Below are experts of layer 8 (counted from 0) of a mixture-of-experts language model. Rows are named router (the router's row for the expert), gate (a neuron's input weights, with its number), up (a neuron's input weights, with its number) and show model dimensions 0-255. Each number is 500 + 50 x the weight over its row's rms, rounded and kept within 0 to 999. Numbers have three digits each.
After each expert's rows: "gets" lists some tokens that make up at least twice as much of what it gets as of all text. This comes from a sample of Wikipedia text that the model never trained on. Tokens count by the router's weight.

# expert 39
router:527498576468491461545554501407505408484500598489455588534429504436585570480502409494465492498459472533499447593590490438539477450508592434445534466397465477494517418484414495448504460544470450502469458533542559550607399515488485537458522492518450487427469523548479456426444541485508484502503511490488487562525520434526582398476503524512486556523583456471444454459490538503480536490581430461547526487456559473448579565539502516542470525533649555435644478501498501514571502535461496518446446451561530469389439459392579474463414462490540498563487446594350521423498528456442526573473488473473516525496500545457487587530448484546492450506535433509478567471566527504576433403527493541482449504433583492484520464515498479489426460416480488443560479452393500455516431485461602
gate0:492483454524433478478504514506470497463458587504536481472515530553428520478577403573452515540498577550540412573442488514442519485487485484570529445494501479488527522469448488495526428602496547476486352503508509495564473483429550494614637506503522488473545500483462506531494581337576562449515548545465429526511577527455518440452428472452511443582486504523463445618427522545519567419490447408591410486457430437468518466494480550508506437476493507539543444462582547584557448546495584465513526467484459539419519428529524558551361430486497519527506453506480513493401585476421444524509570504473400567455462445530529508453481457482477531517540408498503522615493536575521427530487486582551507472476475546469495566498459523492505464485431496538450547433375435550534596477533470
up0:475603516514613488432527433446514533507527511475512505497456558461556545465413519459425490450586418495447529449558495502470567541460546548483479533491513495548512493559532477536450579413502423505521564470436523506471475557440414584531390455513517536580498491433609492439465405624461442573509498520533537511428454533500446518568460499577439500553432446471529465480505472491581452509525467642486488521610564561591501559446541436528485520465511465506450461519425455433508541491531426566511445533494524483536513500507495421568633603499612423512440547464577488537561408480535508485469415469478528484522449427542552501477571515536566415529455572470452505489519503489504585492521500445482466574522515578499528469481535546512565453515585585468479469511537598422460427456529595
gate1:514445536561467553427504490504510501500445533521353473496542480482540357408500540491466485430512453494510507510466518538431490490546476568459457607533468554482597538440483466561408493554506432440486469484537418438510529490501467535545597524587519487359528572403483503404461536516495446579507519505484560470506483512543545538516475494536415538456458522595534436579497451512536556563590553501551500455577440405528453499525554562373515500587401532465511541604450425431495530407445563543506479498497483509436434495479463561540388465518544540461442396498436489458531450535417520547422472568476445504462482499535463506548484516558529561541523466534451509543515541586433488552597430496508446416556471471409538508515569482538485442499494469449573584430473504477554480503479488
up1:537567465453525506541556580474495484490539462453576566535523543548442578580480428483550514554486561465475471544541389513468548559459483474505530496544507404541402536518591567444511536530481446473495523512459582567535501448562500435450412564483492470522432488480443500564550454453493533495530404461477493555513541418629431565507497478451567498484527468382474528433537527483504450405424407478459469512428579581493545441494482487542450445487501536565528433475567585515504556494594427460512499510435525577493570506520558421418555538463463490534502565536559508571547536469550409511618552409533539545517506482434502512472509471586474503486448467531482445513556433455551448465392612430514444554474542509534423527453471506569585529474564593576490395521560484479524464440533517
gate2:522538636485455438471468533450430473579439599481625579439486458516507434553486470450505495590515599451461496574553453484587565513577530577488563472491456558453485485513449476520573499495510564580509471441473546563532396544525520554470528464519502454506503568441528478437420515619471503561451508491471535503445536598472570519413529521505529495409536425556396490543533543551502571498532539481464539473525510469554501466471539597541611576453542474492525594486453444446470524520484507439517469478544510559529539462508498568466546473530503515612443495477349572418602451446470605444483503464534488542485421425613470487462428466536512512536446454478483458518545539566577515533520424582477553481565499471530549460476514494562539546447469512544543460616475502509459482559537516
up2:536490518510503531513561573432490484522502597496522558467553530436545509443490504490551494499508600497476410449540524579452450453534518559528507534443423537558531526477502542464428532477470462544511418535480544474415361460582402543523580599493561554515541489471449446460360584518481380498470510585535453590516497511532588631574577563503443560443518549462556518563524499558469540505502538519445474563554423410552451488521441465442401527565491511473498461423438419520443502537526492532535437444488529515527523547469499479581449505448537522476452551492447481427539476515511503538555606566421492406535509482527546446603520510545448509573442539568569565454495437579407556525531573564456494559499452451471515519499536441521518505448485575519459476473512584507559531538405460
gate3:491516512488437489505411410418426444418481446488446436567460509501471571482525440487513457471516491576531461448456574450565469469516447447523503522459554490529435560472456601531504441460580564547465496485536438489542450539425492479491543442513529544506469433445485532456510525514433551457517639565565573571497523412520500467446481511489453578489501480506549463447448555527591497501554463417423576529453522419460494440443490437445489483538473481411457484459520516475537506493521540420543442571544543471510517528481547479544485623451590555485536520573473512433443461470507486435616492502486519450584570534463527496400593496386466586416563466532506443475495549521501609443435497554473518605555593517523543644597540452473513459521513509491563483536475480492437543632537528
up3:496464458507431504375566476518507599582423517491511512416560522482517499477504489575473504411468570428441452456440472589472474567549483438500534570448526486493573468413546479440476453449528494525518500476494482545433549455487466529526535548498498508527522476497598379487467511408498472511444456576540498464560499543543507614489502388523408504487599534490435552499510531500481582510551476503525451552575470498643464562481537536502447516461531420572500514444520477488497460520414507552552490501656562385489476446470523479592565525539504523515466455459452520513505491436494556464532577555500472510419457489568476522615547434423555601455437498446531584445538438490472411607525640503500520594541497510506463549548440527559491552532431549564559561495457500506524469464458482
gets: " ", "201", "200", "199", "202", "198"

# expert 76
router:503474549519478489484501477419504467545425533460443544514490553426562612476508337508449487459464453518376485530490510490535540479459620406416504491394395496495461471526497494487458537529473475536444521479557502538591472513432462580479546484479520448493463500570437525424514557461495514561477533476497478565522568438591538465479518466524514484510645443422411436450479534453496503521550423498506462460432532485483576590500489517512539539494523510360637408519509460480531512642451461478497442485579565395351464477422520484457475471496545485522534482520465417483545525433508538599492457504525430531451553519484471583466504475516499533486555435511423498418532524466506480464500543567464448509516528494526511424513455455538451522473442564588529496425408521428507447412481516
gate0:456477454455429476521516557512500460468405532534518538602506546537437569465576502576478389476483435523496411510435499556531492544464488403573444443453466457472541508538524513560455478449521548534524529465551410522458426461489564586521473470503546488436507494518460546627527541572495508574500500551537466377541573539423561485497545480548529535417439504492534549536501457531535647529493557436555487528493539488524565524488455527496382465578534473470520489576472540497463534494384505383404477423451458399411601543576531534497463513514516499483518551458581535476431417426426464580522511497505469525468523463577547531495530516486523546491592545517499441432393435511420519473483522436473516514544617510471405505536469484401521527489562456561616453446487484498558544482490503
up0:481433462452485532505433504444506448522524530478516460477541518437457416506465488426632440575423574474564547405499583501387477437495384520468475493573583561491394594484452537495490480393551399438559522575547540487480564577559564455498553567564538527451449458433396500468433483464523401507423461349539524543446441491483512550451578483522550510541456476504448489551452577576556536404471553528488505537530464476470471518496457545458491470468531559500489518540443480509474466522561433520508550484479471537508510537463556495534508441415501476601507523476420481418549588483439568467551449498537420493516467567543486495499527478509468543544427536411527421536585501529493513500498467500431439464510466365461527563518561421501494456601538498514445478441486496437476500559585464
gate1:492550553498418479521514490485436469502486468505491510494434405567582490488503406503571455559530496498554559419542430448549417466462465526483577507532383509516547528432527537446546538498508491452424520434513436451557466530432507504428562491473604486610571500432573461438475492486480482440542447527500478578500589477472552503554538543470456463448598477412469502496428569475506401533479438486513431484564453620490577557487402461443557512542432483626552518536451545553471493467399465500401500476527541521392559521430472496425471418481521557579540461542361540518488483510515568555486482440556535442502480522480503533531495497450528538531500497503452571486465514505471474483503573436605549548584556519498541468527533377512488423445542541553510524545568598435609476540480504
up1:562484479494546553477539498476522467438470586380545554549545600550437498539556567515411523506473530489462413525544548475490539512526581499445460496517555546510515517476470454556462451518539414597520551620456519533492452556529429463511442624565458402448490465469388488568583512519513450496500545418583510410450460527541490494451483439473484538588481514567496511467514406516467538486476514549502513496410532343487483523512496406544479505413519577409411400594553525503577532512570528568563509461453465528494447526559524459535497591520479451438494502528630497453524507561513404502484593549500476560522511424506487515474399497534450447494485477410572423407510538520533469523501507522416399502429454480466498455485500537486496549486479514489531538479430394563457496424487501
gate2:571494483538508450509493524480504519453491576494396518450513536494531516434453525501586478510482393575409541539558414512519466475580508404414503547539471483402516486493525397453452435516509589410469468396550444516557467544454488488469451570580465578497442525412518539448436477467448547545507588509528485513475475526535461512510505475438481523464542530459552479614486529482588518392575452516488530541553506381420497362484471504461552557448537509422562435435489533521419542518510522513561462568579499540579433552514576575455603515526542487533436473560471432586416520469491507491504535537640506466478481408560535473502493521531558404449508496531562374511562482521557530586562497536513416505548576485508456491403499464539584519472473560454490529511493472471494481553491496
up2:428476528473528525493536488492488574430507516525408471404524476526548534557475509517457554488526474571444582510528467466425492497511531494402492539488453457436576572535502454422494489486444541404410513405524437540516525521504477401470431464526403535498555431434470558550465498522474518584590638464494626488508381521567463433541455486365575591497538484519495501587494577463516531454589441500489623465540489405448543523477442482491540438456607478471490434452577593514490542504464499442441551566531449582519432588535498481442522478582505468462478495536506544587450463406502472507483457524605522480414452482478482591526510544541562537404529488568468389455558508539444509523578482487512476517501496529560497448424502514521536527461557508456472526466503462465435507577487501
gate3:426483566483489496524553472505546410558434513523468487539590479466667550507454519486511523466513423547472476566555521545511513477551499511460509500541524594463496489520418514559464497553494479444523529452477390516554469536433438435545449572522411510458406591528414554552521480432523471530519492507509452516552486550496545518452573543490518483530506502584543503691501469516539516487489451527529495554457454553480498478498574568463573525529505466474453445475523557530537508591409543568487555490553462512417499539446570477533549436545536497455361334552469541429520557541449586487488598500430446443515535458605538517453567504586533425444492464500473454529432453563444511531529438592479434538530481538567490506544507528430515507469444455518533507465499520568458534589542368
up3:466472509494642510520557472514623412450428488514442523506568543433610550461476414467530471545464500494437545476468420545482495384550550526471572578471517576472501527497462460543557521461491442469505537505485537468457537531487408519535448627567490391473425511453458533492515567532489506471520491499480462533536475561539544512356608521540523539602406469476514494566485518504528495443494558520420388475469465495462521490533429462455568565512543460504467470500511510498522487508357453483473534516532507586424502482425567462573527414499509508561427444610527500505479541548508572484563533576506499468540570524603444526508575425561492420582534411434496506520557413479491477443548422476450493523454437537543465493592501468424561487491446527507463496465536570535543470531486386
gets: "–", "201", "200", " ", "202", "199"

# expert 58
router:544497488522451461515476434441447495498464615429522565411503529506557556525532429466469437443443483538442573531503449435502516524533475422434401622457421444494428502452537486511429507516502418545443527454607561544514494457404487583423511453480487416475467489499444539487457519479463495517460424519511410518487567482534572503565580470444529527552518451445523497525430536462521474517584461523494468527524516429363537557494549545448537515513516493402552473493560483463464528654428516542469512466505536426367495468453518479437558524462606495542538496499456488457518513457458591522570512488529504608506447556466471572429481510522509420438568425582440501421555500582579545435491528495524416497467592513419432479509479471452435531441422511525487455482451499493583508479398531
gate0:459524513511501535523552592507550470417530462499506587483526501571507488446619505564572491576422452647461489463500565449461403554564466529454461500515527503475428514488490508505475512597600366509471507476468492460434505541483519434439516501472544405496506488434441561495496518609546541440451571493506500585475524482523527443533537446404542637482509440482485514501478483522490464471522590496488502433558489465491551481486546565504501490422480509467513522493509565494446512529506575543483517433456483516457500554502548528536492610491577427515621513451431524462553477504539484451618523482540548458569495527492554610506454415419518542412556465445427625422496554603471494552444502539401548366525456452480488520432452527456522441505455533494517482457534460520437459607580554
up0:552486544494496441495471400503466556558456518448548418525442458441576496492421453357396534419563496386553546545522508517472545431429559466540535509473516536477536475535535464518496640511441647535558533496480452545439555428472455514517482413429520598584486541493530496530529540377426445487504410478502433442523511500516444572531465547644511399494494482523566477468440467546414486409450440487502543523409508547511466492514450505540581528500506489578542416554566418514525485478506505530513461558572504493514512502559466444520466440477501609490502483545518504535509484515462580496446512486500454482479538501515413448566584561550583531509449581501588462542488526397510513486559485470478428581475486544527514458526557505525503604487587461431480488441434467516570502417485523
gate1:529472537522561551484584573545403509473513454495602411408353481509544520542511621433488504462439559497489406467505470407539477534432454550409427422493530539487461502462515401466517550430564498483515526588503539460540447493548519584556522514530455592532529514536435619494524475509500457487486491565509402531559475520498560511513539500479508469463581525506510500485527500547584421482454451480497429515469506471550587537460518482466577515489466419512499570587545411524486452489459499558512491513543460452513557456558629472606463468488492471440584485470572550529502514472537502398471537447400474535446568513567450441494591539518532452535558598566452538542495597520591488498498469496488478517443500435387464522496578476487524438558506489601465481530465506500538561602511389
up1:519497543545527458590514456442594475472378494522396442502550440513505508559477486454498588516565484476466534488519517553519493491509558567481508529545482573477526483516509619478603478456500402538532488514501429524480457422441467476464523512429525561474558446465552457482441543586509566415503536541583459501429507435516483491480468482488501414462481501494545429522510513585446640488544464510504564419573448485403478493444425477509547425459497565439393461477500498508484431519534488423468446518493525519607475519487457635497407472579512551392421398559471488453496408479443523437533512427548515441517400475623557469542544531423571561487534531511488518546487498498454413496419549524433535538480428510523631471494493469526467422482531465511565600511554434515460526546540518
gate2:514483545508431469473497439466515468455582427506503489443654501483476561433490568451538570476455428459444511579570536485500482525515437414538496533548524411513481557627454406415471496491566494438482540505469490476538573485508396552498430484488453573467467506568509561451559492467560527565459518461411432518467466505476539516525578450534471538422499523490526476498561480522538485502549530595500427595471488426539490506452512559598506497477406557462594489497513501536535494490457511570530499444424422510580539529540488517492507399445542456420547462480467463545456476413538475535424573505397454563449562434557546630501483457578578483606486517545621499467497475535497558542436516575466478464452558571441479444592450418402444475558485516475467447487475443496441470502526570
up2:523436497512556581492520546597510530518462543580390466516392440473427513584524492566572533539489595569477462452450550507514492426525461473486476390530507514472434471411476481600447511426459456466392441450601558522481476492411545427465578487450467407498513516505502458510508519500455499415523485489534517443511563437544456422520408487508445503535509509422482486518465467555452548544518475538568519455551517607490496510538501442466440611489462458628437461558466516488447440556524520515381466551533532455445439483438543602589509572570420520519454478504490539462486487452428520485495362486605489472510469453430477402526457462446415530485459482472404460495505553502580461451600526438441518454510476532418525466445516492551392467467517420491549500534515520507482474521549512
gate3:513524576498459458451419576486506489484524548450476536398547473516397515510527489495467515514572518492431600520451499527574492569488459436567453471402474476555481460556484480548509490525514477517537511480476491490530463527431555451463543488420516508487481514481464410497478525557570516550444415503502521548443571492522496414647552475465479592508467522524555460589378453430548456448480492520459450548487573494481586560499500458502464560506423483492488486543584519450463565591481547539575487491599514368450513430599538412514528451460557489469424538455487517439472402500411505466489454451556435478456461481611509527421515460458493446462575465528601410504394516541552507493459518511476427464536515399403466526391522496463520467464505445596468535462494478564643534467428481
up3:575501415476455511513557544448433531526542420498526519492496485517561514538523446510618607536457513465493457443540473549477499568485596533532441555528474568536546545496484553479426490440577496570410452481514509591582563493548486533585545589554513449492530475452427598537474500491461553450464601457520459449548462553492495587345423493587545472533469484500487471416541495445491415575542562422542542559509595511474484469410395449436482420567568508438407496476511541513551456486511519512472536516534480518466518528489511589447399505511463516473590427463442526518641508492502438489497569582443529574522544452437504435382471542495478611551508492468515525464492571506494413470511490506489542472455496520510498457543438608488603475479443517542534517490466538539468498567569552
gets: " |", ".", ",", ";", "%", "°N"

# expert 49
router:540436507472497488497565470504455527554441501488460500422421435499583541412529443425464496473462496585495539526515484493430674482433499459489512492449478500524472510519500456452437522590485466527478526460513497542540456442459447591433527412467458381509486462535427608496452587530502462436474423495447460533586513484574578461458610497471463570551558515434448493476511517471505574509495403526540452433433507438418585534582577538516527514417588561435573444468527487445562438489520476512487502475504500445479500572460527492471520475443522502556439431573500481441497512436450472484519447421527454547558628579422455552467495411451490515403513455514417513422549523518613528453536491551464567482521500492477460485575428394467474515477538449525528416477494534444563408489420510
gate0:477403461549451485445473561466498568645390520479587486523480476497473517513509498447449477530539399492460543470484415464552458527533475598546498473470526479516473478607492562396448459498522401601548536386496532536525504549436549561562563515451455426557521586551546479544496466515534542414469513549487426474458420455506551583513485507486482476375482486527522566541491460546493477446521465511532486472594425462507538513439488557478480499477571545475478488523510503504611447447519469501528558597527481455430468531565491465556425500466422516547465457573567407500502534501606505503469507442411497507524479538509613417477442470523568404523577564472604524346496433484374446608498538486495523454431509492554563477488500488490592553545508485468479486492472503592494479491528520
up0:578557436489498537471501577524517468409570538476572479533494606549568466542494557499398470529441522540520416552486460556532477507494503406516541547531519424453630493477491523574421512479443449477511458511523405404512412496453509473606494545541410473483457440475482456478454522581455525521570490376599562530424537437573453523537507498589488475502523468428518551490590469473579512474593516463501406414611514511545496537513521470481525459476447517398521546598494523499449485429528522480509563523538493574574490450446525559492502424544587437475544540486475501546521479509480549501475522493500553504512472441454504558497533481487501499506519522505385469506455589476500523562588552547584476536527610404498485521413578450506408555504488473582440534517538583533525560406625509
gate1:490526468423504659520441515492433486463532608487540473513455591544522495493442474427433485525628503482407475548532440470506543511558548500508556498426506491530546600456509579422472495419567445548555577532449494510573483504385432478525496468470475504448605513576507478502448471507489531503442464521467567632536462494541493570497452520551447500481604463463582532477516482520548498503518411472538526409524570472494535487493526568563560510483484529469495534434490490557532508496545488464503486403542572617516448454506513479487583513514352623490515483597541568472572464557574601476515493473452406456517507486470489623506453453448556432483501452566557587446482486472491491420548464506473528480511524582599524496436439420467497497432511490511543513524430530538446458521600487
up1:530559480571531487407521425497445448554593534539494430539554477479541541430531601543439505502518491572580597506535537521398463561619472441473422484544545474564506454422429518492471464489486497471555540497595576512436590573538536535377515480516498493495543533466500438512463483518508460463481493498549532507580485546470393433501500455490620461527557539553508480514493435441562498543488532531501421440443498487528551512591407474477485538464553471437499471499480586513442581497497506463509485531418526420669554545500428500488469491469476393489540565444466453524494609543444507590546532467532559482442424542562535449520570482481481523432495518483516444537454505626519542505392490457567647479527537498430485533492525468477474560466469556551421531478525535493441431503410529
gate2:456384490496448500450631556545466440504565524500552497486492566451464528488496452616419478522464453520638429525552474471506640462532496630449482599481505587425539531512359526520519482483478574416500571508499465437466487609519508474477467422504621526467443413487418512435502534507469501485476479464490465555489534460504490531529524586457513460439621492506508597549613490546474448467428483511541465571480467532459499552441426513482483460456508513511561494540519583579431462573486374468508527458516493521483518492526464440499549514410510551445529466574521474580515537484478580487522491501495551457497479520585492550497501451425406522486510451475520531499427466527464469520431594494496396509579546447520507458425525538465549525535570508568431524435484560472490373488484491
up2:532609503553529456467440406477539484426486514529526492568559501532506489532508527541578470478592478478461519558516435488497444498525560379616520459586553460566506551566502515512542492540415538539482531475441540631490480456539504510604510613478547515503477578405498449566462432449470503515485568479548430575475513458500521499550435468553472540409493485576579479492525556489475602422598561430431473502456532519574473478508526479515521552555402502469544481460529512469378405485450506465523439475504498461480433536490578548555533572562534568578500467424462542526482510486545520397550475447578436454453520468505534396592458504550539459496510547399460568463500412470477534490472542551534543464463447456511547566498438523513490429519473532422448546447595425485597501572566446
gate3:561547428568497469563452476475493550542532478570505518443484468443495463468495516463496470516431579510485485516491475497422406458483456568585550513472483524497536566559477546536405537462455494458524544520461536427506493479499490511469521556454523501460509470495509502431500467561477499541497400512494499511544549574483488545530579461550490589543526500485528497543384509634412466541424506487550625444480463482462510399526479559547460505524522524589535458429420496450511494507434451508467497365544569541485471494506442424437457376385572518408473530443539399407485582502500557460546517581488614420484502482538495439537527516525438468584531541488525439465536488585491503522468448526492507463613514502350488504525553479440513522512423466342544577556501481391567572520435519
up3:573448454473491431497506512487574508613445471559520510555457417503478542544465519472540557511422486486539429546514576534597459534611490409487462456477505506592488426480589533483573552438543566484554609530433506497432530608513493570535498476458625493527501533506462446429451527532467480478514507468502413510559550500461404580495438476403480534496507548545423434439474485454544488477509551574479501511447496350503572479379418485546511472451518476507498503620455434451560540484456567512577520520437500450499578551439504532547528506454485458540498417448511482552458514498426442424548463504478538486493460440474512499493454423496567446490552488441553408616431585516515518476480478492506594529476510504531463617551506403448468519438535491592453393472450449545494495508491567
gets: " was", " is", " to", " he", " were", " also"

# expert 9
router:516501505468353441546535479470498398444448561405560563448437497472558577480548501478488441471409520559450438467555503437470539496539527447497478523447432485502424468499494509544484509532538427569473519473586517546626483410489499623419555489525568425504481437511410571513360500503453499475492476479524407607527498514491497442466543557508560505544452483482451507498444505500458494504502497501524493441547521463421546547544500508503504538461513527390568476512506449446525569479492446526466475472576545488503542505443532509417521514517606437497569447514366492505577467441449567526613488411521519592476473540423434510418398420500478439446498445525542528412536566603570575443481484554484467447492581512511464512517454467503518517465455540539589369455460465490496444495439539
gate0:478348535492499521485591526458546437602527489575592501469474448493429462531479456475502596578528563520475483439433515545537503503491552542520538528450469569493404449435553483485558562471511528490528609516539606485578533433518476425466492543494628555457466453447476608571468435480514531488532400424410514615507510435536450444459484556514528469574539480506348549440490417581497555547484476487544539472452503490575515495517413616523527525385589459501449472498516497449559481580460506539572485550495506571511449501551421529419497443468492446579475486550556552531574553466480422537479484458499582541590556425457518499464511473539449515462502495455591473478499487554472552476441501497449476358557467508485566497464493468502454421518488489465436461484518469521496495531439497
up0:541588422429526466506397478533410578544449488475422503565509511512531493468508526555459497465500503540444585500547473498459453486511497492431501450546484494468538500534449494525485503560468468502580478474484466540401450511577566509513434476425433432482486587527556390448497686518438494569425588509535482329518480536459561589510449456478489505411446483498541420519510581463485490499500542550429502516526478559453500508468562376476465520579451485438414533484507516533411536461578490442444479478502523382489468489536499414507496476490442515485489517478502496466339452464572605538512464517489406411557557559538517569531494538471566508487509487612468537464546435480465406497531422455502511587470577441515469489528516498505494559518493503491549554527539505462642528495534442
gate1:463506453493497579482604479579510468450521529441555530407482469506544543491568471515459498492510448496548591460591572441462457496470551530545504478478551444508562491501440452454550483551418430511449551572461509454458625351501615533525463506517595524453521553586583461475467526488579454413550508603515466420440415425496575482561606522466465450528395504475512434598456478541564545468528599479428529499424497531499521511539468475489528497477553509395565480538489509428480475462469467448511493468471482410629499452534490600435473503464521475531522520483551468474427488532521510509462588491536396515509568574461464478513551437462542562425425537495462537512474557573472527545450448591491400425403534466447492500487451491516567558531461394545501539511526469527487545517495448
up1:478517507517444584577533527514546421516547566467580601491588517476490567525563496528417525525456532519486530440569602530492551404527487553494495507415525432480508547543487465573565488502455540564447511445388475430489555452421593468504474422491491486417502524550547544438374525470518487496508456537450446447517425480503490442498495485406443495527468519478525515529449456469574506488450614480527479480463453543413527483467530480556468493453597515413540441515431536525541449477609591478512461488479469528488451530533472535438460495463568535465419474404520540491454548512581577524581570536489522549473535589443473521484500478376516509498529529521393586545537584515385530542421500617453472473564566509474514414459468402490517550603435475510422438473474544578464529474561531
gate2:417382560514542427527452471593519541472520479618543464538441452479544564572496506510513453489441465544512509499565490513401518518422497514449558505452482463513542540455410486550539486398563541485563533585488523573531588489447581607428431485571477496516509404466494519473476546512487474472552469417461576555450536466449530516484500415573524494491572443501470423537549563584531474431501502507444359423400537561575549553465459503608474421543565473634453524490538460455501469472489490535481505530482386461487528535569529501509472525451458501587512500493432414526549445530471492497548440462532478544532508498536532576491507500526550543465526547496496524574496457435517534584526479453580532426517519471522601570452407482492488487614450572468497505438364449470520444473473567
up2:546552493460503574473495562491516492502495517405452491470574538497474389472583556489573436536486443506407471536450566392509459520492516520501477518587563406441396367593466513527430473570476500492469458493511490529434467509555453430521527513455498422492465553572514537454462415468556530442400457509560466443538444490520438463520484499476514497536444568504537582442460421478503454543525487586541650541599570540522469432427630517514534565467393533488570418528583491501446439533463497471508525426447486446561489514495465444528512508516555459442513518477541562483427593475518422528387539541510456444546535496549530501500511492477533493476430408540580508458431534525371489408453444506449516555480482488533462467555570456434468567471577480542576449553558476496514551504501459
gate3:504537571578538526405502477528538466451490526504446549522564509441466438506511490563511508456547435626515454522536488506453531538485488492578520514543460581498565416539527483477553563546515416418423418417451528455478455441437468511547474546470570517455549424474528522497492488512482541531473576439525576495660508475509533441542619475501541598493539531478540492475342465480436468593510465525555518523517510459516535493469516466481549458595407458503417456439494442447470458585579622427445435569514523486477464543445506416477448570521478482467525504483424459514473535461468534538454503478500588536437420521538564480490459490555444361398467505436472583499476484472430592505614530405475556495460507483510470546603477477511466554537527469531509426435516492534502475502454392
up3:467527421470504454498507566533486548499572468490437406547528544424424577544490501548467502534480458489470476564485497471546480486481524526519479489551611526563515452471452452462586551482546542511509536598511521455502527445520482362519552541566387514516476604596504519420525506468515429439486444616473477552420419489624517484510390429592488543501514513497465435478439457535572527483485463519485677458415523571531475513527443512489499557568433543553604488497552464549413431479422449571532418474515488499533453547541495462522536499459550431474521477500488536507477571505440543507480502563453534444558579416521523456503562585516495587580530536522493529519516557447412493469420395490508464547442483536589490523478452469507551530509598555455390587544468535462503463447530541
gets: " |", "|", ".", "%", "1", "0"

# expert 43
router:472448487501475518497493490507487415497531531423400514494521455471485523542565401412480442467511454500524487574564433476496556468403550433543476596375472470425385432511478549564446496508457446499437528469599523553505480483483467573464564465516548406458475515552435500432499541446500454525442484483490463548507481378614541501507490524549527503543527468453468397510449573444492523505487440499509429508469530485464527553506588509513511527530518516411532430494580437425463442535426450576466437411543494452376452505417554436427514503520559532614538436480496457480535509446465554564535456474538468611497512567387554466484479530511414430442506446505426497503548493552482475524523547506451424505532604607444411431507448457477448581483483567499496482468495486418508438399454511
gate0:530500576493559460451488523516444463533543412520541490557562467451559557406531513394483445454431498576440551466451553494415451459491512389500425464480606453519573465563492471540477444533530480484501476379490476446540572460459539424526478526557525446414553437581521515534515446553517509481538553578489542482559490407522529472439523462528552545501494524498506579485520515503516470524545497556563532499411436519412533435544487503556517466513526512461540398520529508420535540516541561494466392503611588527527509539494686446447534488448471485473527504527496611539480488444513542453459404482526468469487537522497505486516440478580461526524392493464634395506519495471497468480468398535488440572472504508468564503618470606522559440529598568496490498485609467484568464537488575
up0:518514457558403411599424568453525526408610589534483512414401475579539554466487502538456535473585504469518533498512498453549497523487558446466477466567487503499437536471511576652463563550482460490527520575501524543504546566533554533430516532470479553510484567439477413483524624515561478492537502353474542488448474520416448564548487514514406576494589526572554433451518456419502519480500509452467498431446575528536443488480484497403447399528482533592523466499467456546455541509472618537513495482498451432485455585532463458488530576486535567471532487487558431501485449442446419454519551515474447418448527467431521553455521576519517462490605565506471565506467533552558562495469559511515523417601547494496459572440503462497486515448463469572488476462413493450395482530545565
gate1:510506543515479403494495402509454480551582511413454483480438491479447459498471508408446555457502441472566517468522553545470476479311532543517585514551459539578483495490446501590485477533456413534548449425487430519488476584475537599483520542410492465600477489404479437469472535528517494462500498568582486535466559563591539442517528512577574483467519532414488477504587449490436503475573440449470527509439501480555465486457539479521490570556505537453451579531513568520467479519490502546532515548508420530529527593445413377571520484449563537535387436444521475452543417555593516490475596471511437511473529427512607489489454505475522550485474505416486509483557481549552591541523587566487564580505533600508525483502520488437535492595416475535411537416474507607535495496455519
up1:524482511453481439452543513549477495399570445492454551536467440399567466468473417405467511480477453490496492441461574595489467535550504539466499510488576456576547431590570521486546507425516431470478529529578488479591443554501487563508540547462466426606449532437389478537555507528539524443474546497589514550494461439390541547451589547525419454409525456390539396500500512471491523531609527508540484458424566508439453518399556497517473616488457557508405410507480463498499481427465472468525531567455482498472520412561512455438378466477531496527523505595468646535426585523545458477536551517530419489498533486496479460505467475463448472596495496512534446571478518449541402467508597493516563534550501464474575518516498539535496453485500501500547511440578512506549392556464499
gate2:508482512444521595511446499504522539447434508546547479491508538523532592493480390514467509479468556468547577431541452554555453525482419481426465432516464538439480401520541489498567467503555559557517493474515503501499469557457516437347492485462543540455490507512500491485633552557568493485509556487525535450420420482498479430461540530533433426572557558463487399499390560515465556578581479501575515503497456513391521548365588513580504489413476517536508484426415519486517457514456540522589470488464506435562643447444523578466459480450540523547567485499512583497526536593459348458421529416524461447421501416480447481473525484556450514492534492532465464433525522476482427402521434448499469466484512478462539399531408443518471513556502512531480472542436544402522492542503557
up2:520547582483433511496528547465543468550635468406462474483540433521548428491434399485453470506439499535466420535502529468517547542453544499490439508457454451578592549479520535450536446632456520392379575503465486508520485464566561535569457525522554463474546560519477430505464438484464549452492539558472518582509477487574468531582489510532654575500525537501397536520566598457512442416516519437494472531493548571535508521638465466422465509522510482470570553565508557580421487439514580487417504524560411576433433497493469517422528526496558508469488462517458488506424474445517527455525515509527550537604522441468582511444510389493441441502524437543564500508476517499627517466461527458466592515509505497525533579478584473502535485461503500474524525478596535560473527598426470
gate3:507369469501477453437424509572545451542595518469543480532526491523432492475501483565409536506418413451582498455456525424514483523496440439560437551508468567534474480481458462604488510465384474568518529490480502466520466410548397657485431468552550486443432588500445518524562474507468474444471611486513462484526480577517531551599530506516549481508443456492489542538436463463545540576505471488534343548537487504463485462559507610486555532502515453426503491541572472513403449535478491512492481469553502457435472506572453435614517506453506503503533433452524526501621573419450561446568457524448530469502438507441511458550551516500473567411502425524479622472566424479437490481462556403470520522492500568460528563490494489590517451426527437491537581529497523544551550558523455
up3:538435464515507544494511510458481456586522511430540496513534464502497516501565497443503545508523552547592537388529561475526575548555541508493525486529502536534471516554370487504570529481514520516468571592523467405518554528482457570399451537566470525467450559469563500560577440497526524503551554499590488441622521649512453518488457577534552453508470499579551493582464541510544502530484525509476465534509484553560420529469394430497542489487508474395459463470565488486450395479407597501465544495485528540436528436459481409573546511485480518457521440488450487473599543461459471493477527563468572298532555550441444464517578491528469524456459501489469503495500481568547482451455523434446462495502576551408555581451478540425503522390583493622514535512497520549527588591556493
gets: " |", ",", ":", ";", ".", "-"